Experts of a small language model: vocabulary 16384, 240 squared ReLU neurons an expert.
Below are experts of layer 2 (counted from 0) of a mixture-of-experts language model. Rows are named router (the router's row for the expert), up (a neuron's input weights, with its number), down (a neuron's output weights, with its number) and show model dimensions 64-127. Each number is 500 + 40 x the weight over its row's rms, rounded and kept within 0 to 999. Numbers have three digits each.
After each expert's rows: "comes before" lists some tokens at least twice as common just after its tokens as in all text; "mostly gets" lists some tokens that are sent to it at least half of the time. This comes from a sample of Wikipedia text that the model never trained on. Tokens count by the router's weight.

# expert 11
router:527439494471481551487454523563424408577447474470522484426472494499572475396481530519465473504525533466477480482461473478507491553460532512478502498546572580524531570515499536575435590592528462
up0:540485453467449487557540480497429550464423521437501437392511467496610486464526478442476579545483503449499546523465513514512529553487550476537497542451517519453558421559493562496509619575519502
down0:466539537546585487541568555520466535469448445526432567559520564558439521513478554464500551510477543564472502456477508490448496490473522508590523509481502464487437484478497435491493439516474480
comes before: "s ", " ", "0 ", "1", "1 ", "2"
mostly gets: "'", "| ", "le ", "_{", "’", "! "

# expert 13
router:489490533549489544537609567487476484539440518505530497465514474479574477561548554517541555443557484533443449489486502530506559496470493510418519478546522499568502445562567464521433474561576464
up0:471406518457520485489550464516516454517484502465528525556484525550524414432539501569485549458471549519502581464530474495466504495493414494500529485442468476520465491595347544476503577518523526
down0:521520549565524485505499536569456561577494478459469509448496426524508594482479511433533497514464449553483497525465572512517466491454443537477447518553464513523500557593511493482482532516502569
comes before: "\n", "–", "| ", ".", ",", "; "
mostly gets: "\"", "6", "|", "3", "4", "2"

# expert 3
router:552545480514492527608491575499487418554477435467530477499541502495573514518568431516482510488530485474505470433512432542555529456535545480456535533570526536516449512473562516470474511524530487
up0:478500502487448499547489463463539529474494537409513484416447415490583556498551483428520583562552501419516500438494445521477497531460475471485507499473439501480502506481503486504469449480541450
down0:484493523579589513524453511501463509407589452455526445523519459581489485478530530553471475455500540534471485550473477458427473517488484475480519427550457525552483526470531514441511465520520461
comes before: "| ", "of ", "|", "(", "in ", "for "
mostly gets: "°", "National ", "Party ", "School ", "District ", "Cup "

# expert 30
router:518470455589509596605518515609417424545448493431530454499539511549490490467522473569485462515524526487572467492529463487554467513480576540492566538511501542498516521459471528527476482532500505
up0:443460492500534467422501567560522450532483576454497578499470519508459488487450480554510473472477523519470516455561467447432461514519495550510542489506492530393454569507442456484483515504568554
down0:506515516471446547462537484451490495501523470577514520479534512484503576466571503466473513477546459504477461506432538531475446489498526470441519487503535470477557472582514486506508479584395512
comes before: "\n\n", "The ", "In ", "He ", "It ", "She "
mostly gets: ". ", ".", "ers", "). ", "um", ":"

# expert 27
router:551474452580505518507537487488508451459506492492491510465555521499512532510521438445519550600441484472379484471532511539496578487571522464419546480502491482520557497451526507416484509450529489
up0:522471550436459494570475521509515435500507474469489495511480505509549494408548437445537517532498495609527539517525492465486538482527482473513493480534481462577554528522475510513503538484425475
down0:486502457522518458477538514500499533477458463494489512521502514442444535510466490509540465414497455540495477528476514451518600469527434510503512509533487517541476503467401514474504585535478536
comes before: "- ", "| ", "==", "The ", "== ", "= "
mostly gets: "\n\n", "\n", "was ", "also ", "At ", "She "

# expert 7
router:608501437437434585508509536433475444495547514498530455474530537576529477481546518496452514578578561495523472494572492523532487506525547558466536490415462468452481432514556553512461527474537430
up0:474441433494512470586515443547513526456480543522491524529609465441486497474404496522557509547442522519552411447450546491454466481514502567446506544557506469556502471463558444466499526590472510
down0:479379535523439572471514559578540533535470480503491473542500498528433509595555548509436489506585429509477521481509491494525531524456555448548516416538465490479533452515437490484500457492505453
comes before: "the ", "a ", "200", "his ", "201", "199"
mostly gets: "in ", "on ", "i", "o", "er", "k "

# expert 26
router:541468524548469512508578486577475492532544491490479484496489500521439516484501492460472523478598492485444411537541496535525507502476493509413514441552601496493537469450521523534516498519519489
up0:467462468483548498458521558446489452453484568493517534474530503474419522457454525534552475537531442453501456517540481506563500503533526482514449451518589606482530510457500551508485471585519573
down0:385478484499443519560592449526512571469469508466480499470549530511507484439466467497542522526536475505551509432479385536521523512496481515478516491580555491485442433534600511483565522468529561
comes before: "| ", "–", ".", "|", ",", "; "
mostly gets: "1 ", "0 ", "3 ", "2 ", "6 ", "ing "

# expert 0
router:490533552502491536520463500501498551567490483448525436510556533454483526507489503529456528448530468460573512500409458473509555554528464548484543461534507539540496481522524528488498531558461459
up0:443514562429470556434422503500484481508436501446569497496503560498604443498525590431566534507512432469544519484529470514512549581540524492502519493499487512581485448511499538444494555467488483
down0:464504578503451563516566430474531444458496536499460522553524398567553451560493513493497518513505485453460524556499536552529515487517485465398531476440517444423548553454465452527506475531536474
comes before: "the ", "be ", "a ", "his ", "their ", "its "
mostly gets: "of ", "to ", "an", "(", "on", "for "

# expert 20
router:492468513507513510498422485440477413493544495472473524494529548581503504497494499538495594445433557422428477451511435557561549470528563452410564455470521449569450538423479492482459491539457469
up0:497502493500473434445586459508493468541505551564396462578481469557465553563564499466443480604525467456461489498475402555553481497492489548517457472499491477486509441474546456580550454470480457
down0:481450479567554499549458459486559501529502480472496512548512515439539493473495510511590474555503519559565564489452441438507477537508544517527436539481547463513518489535498401552493571466522478
comes before: "- ", "and ", "which ", "but ", "he ", "who "
mostly gets: "and ", "\n", ", ", "or ", "), ", "but "

# expert 12
router:594481467530498507491464537480474464520464494473495502532551497440485536508506513549487505531540606427493498424466495524476463554559533484498495470574486509535475540464556523496496501568498486
up0:447545526510486495418520501500483491518439522514540483498519454506502562516515509558475504451556552519537548415537476495489455529472555508509445545563517482565488501528477474540497507513427514
down0:540474549494545483484525496489482533529541500535454467472488520439532500530506504507629575477505429535519596541526563495506514562548448542522484519424451490446415525517513524588510514549496549
comes before: "the ", "a ", "0 ", " ", "born ", "1"
mostly gets: "(", "for ", "was ", "with ", "as ", "had "

# expert 16
router:566554494497494567549502555483461468474494477493513470463504485516503468535527520501471608502522487440456470483456469446543494541539535458461530553513491488563465501478482459478459439532533496
up0:415447575459475523497504520559512493487526503446437507450467473496457511452476452483532496501537482470508529523490486498570552515465506519506493442514501471490600500406507451565532490471523561
down0:489478467511519507563522497552525511466558449466534460545493504542500543535456519491443496549493535478532544527484532483449475568571479490461456476476493471499481588513512476513485561500459497
comes before: "of ", "in ", "and ", "for ", "to ", "("
mostly gets: "University ", "team ", "film ", "Party ", "years ", "Team "

# expert 4
router:465448481539499518515562580448452468500527528450539549456542550521543523468422439499485522460476575493510481466569432496457480599508512491535491514529487454520521464459498569520509489511444493
up0:519516494564466449430552512423506575472536548521472521614465530499471511488497474473541575522471568505480454546508557534507446537540456545504478531460476535445407506489489561459506435462540525
down0:496464504469495515467505501519500531543583512552555543490554511517514574554573417534409513436469507484504521563422520528481509465545449541525554499560507469464496580539456495532474468488489462
comes before: ", ", ". ", ": ", "\" ", ") ", "' "
mostly gets: "s ", "es ", "ate ", "e", "es", "ation"

# expert 6
router:510515478551448496536518500476432459510460522493548504421530523476510574518518531480533572505480516462488473460527446487531552499585537513445529511512534464557535489485506542438453491540554550
up0:466511543493519447489466592433514521508443493519518420527515510541479501445506501471488500473523485481519467466538570525510393482514571558426515503470480567415516525504543524428552525384534511
down0:447502543547460496441540569493459489448514431538480506485508589529580533507572459493491407518460504489547498487483492542527486484489395483523491483528551533457439534562483492479494570401528461
comes before: ": ", ", ", ". ", "-", "ing ", "'"
mostly gets: "Women", "Born", "information", "Location", "Preceded ", "Species"

# expert 22
router:555441526455564543544507550452443359588482446472511498548522542538527537417510486511526511481534590461470486448506481450501524477536544506487511427498527465548465491508533592473449546527469419
up0:525547434506483505522496411485539473443401562514578474517467518505505527463460485474462463498516467514493497472446490522537475499508492549507449485476536515490466539522503427516517484499499497
down0:487468508461477563458401513429519536526506571503520496512528477489521447521534601510508522558453495495433485508472458464536498538530495451560527532521499486552532509451538429462565534514488442
comes before: " ", "0 ", "|", "1 ", "1", "— "
mostly gets: "| ", ") ", "r", "). ", "), ", "); "

# expert 29
router:541496403568510469497423574546426501528460537469514507419500512540523465469509474486481465547477548522524479481598478485472533443558505442500523476487583484568525508458505547464408487484459476
up0:563499458471512548437490506469509474527521491472463527595507457459514493529482499484486524480501511477485513415548512484545449473527493478493473546435557469459491492561634553577470512521476430
down0:499553532462468459551548503464504432483515538535477470427488487467464554479552497502554493507478526559476490506497491510495553520519549494538486542449452472451497532480524474391459542438482447
comes before: "- ", ", ", "==", "===", "\n\n", "== "
mostly gets: "\n\n", "s ", "== ", "\n  ", "States ", "\". "

# expert 17
router:610493457531445482481450502540483465437503495492475423472537473553510478435516550522479481480544459432439523429549476491473501502496487502506483443548560547562483498525516500402504516503522443
up0:510543497418611514451525481461479494475548540436473451488509437498506491500430499496449522496457520432536489533486505578492463500518504519550519493523507550462578496461525539445471462448477511
down0:441560441536514556491488528494551566588489483506464555494484561490462488487561532477512477550526526502483534488502456501552543529470525478468487492501576480440476520455525456527495463482496535
comes before: "the ", "\n", "\n\n", "See ", "History", "Early "
mostly gets: "from ", "==", "===", "been ", "== ", "with "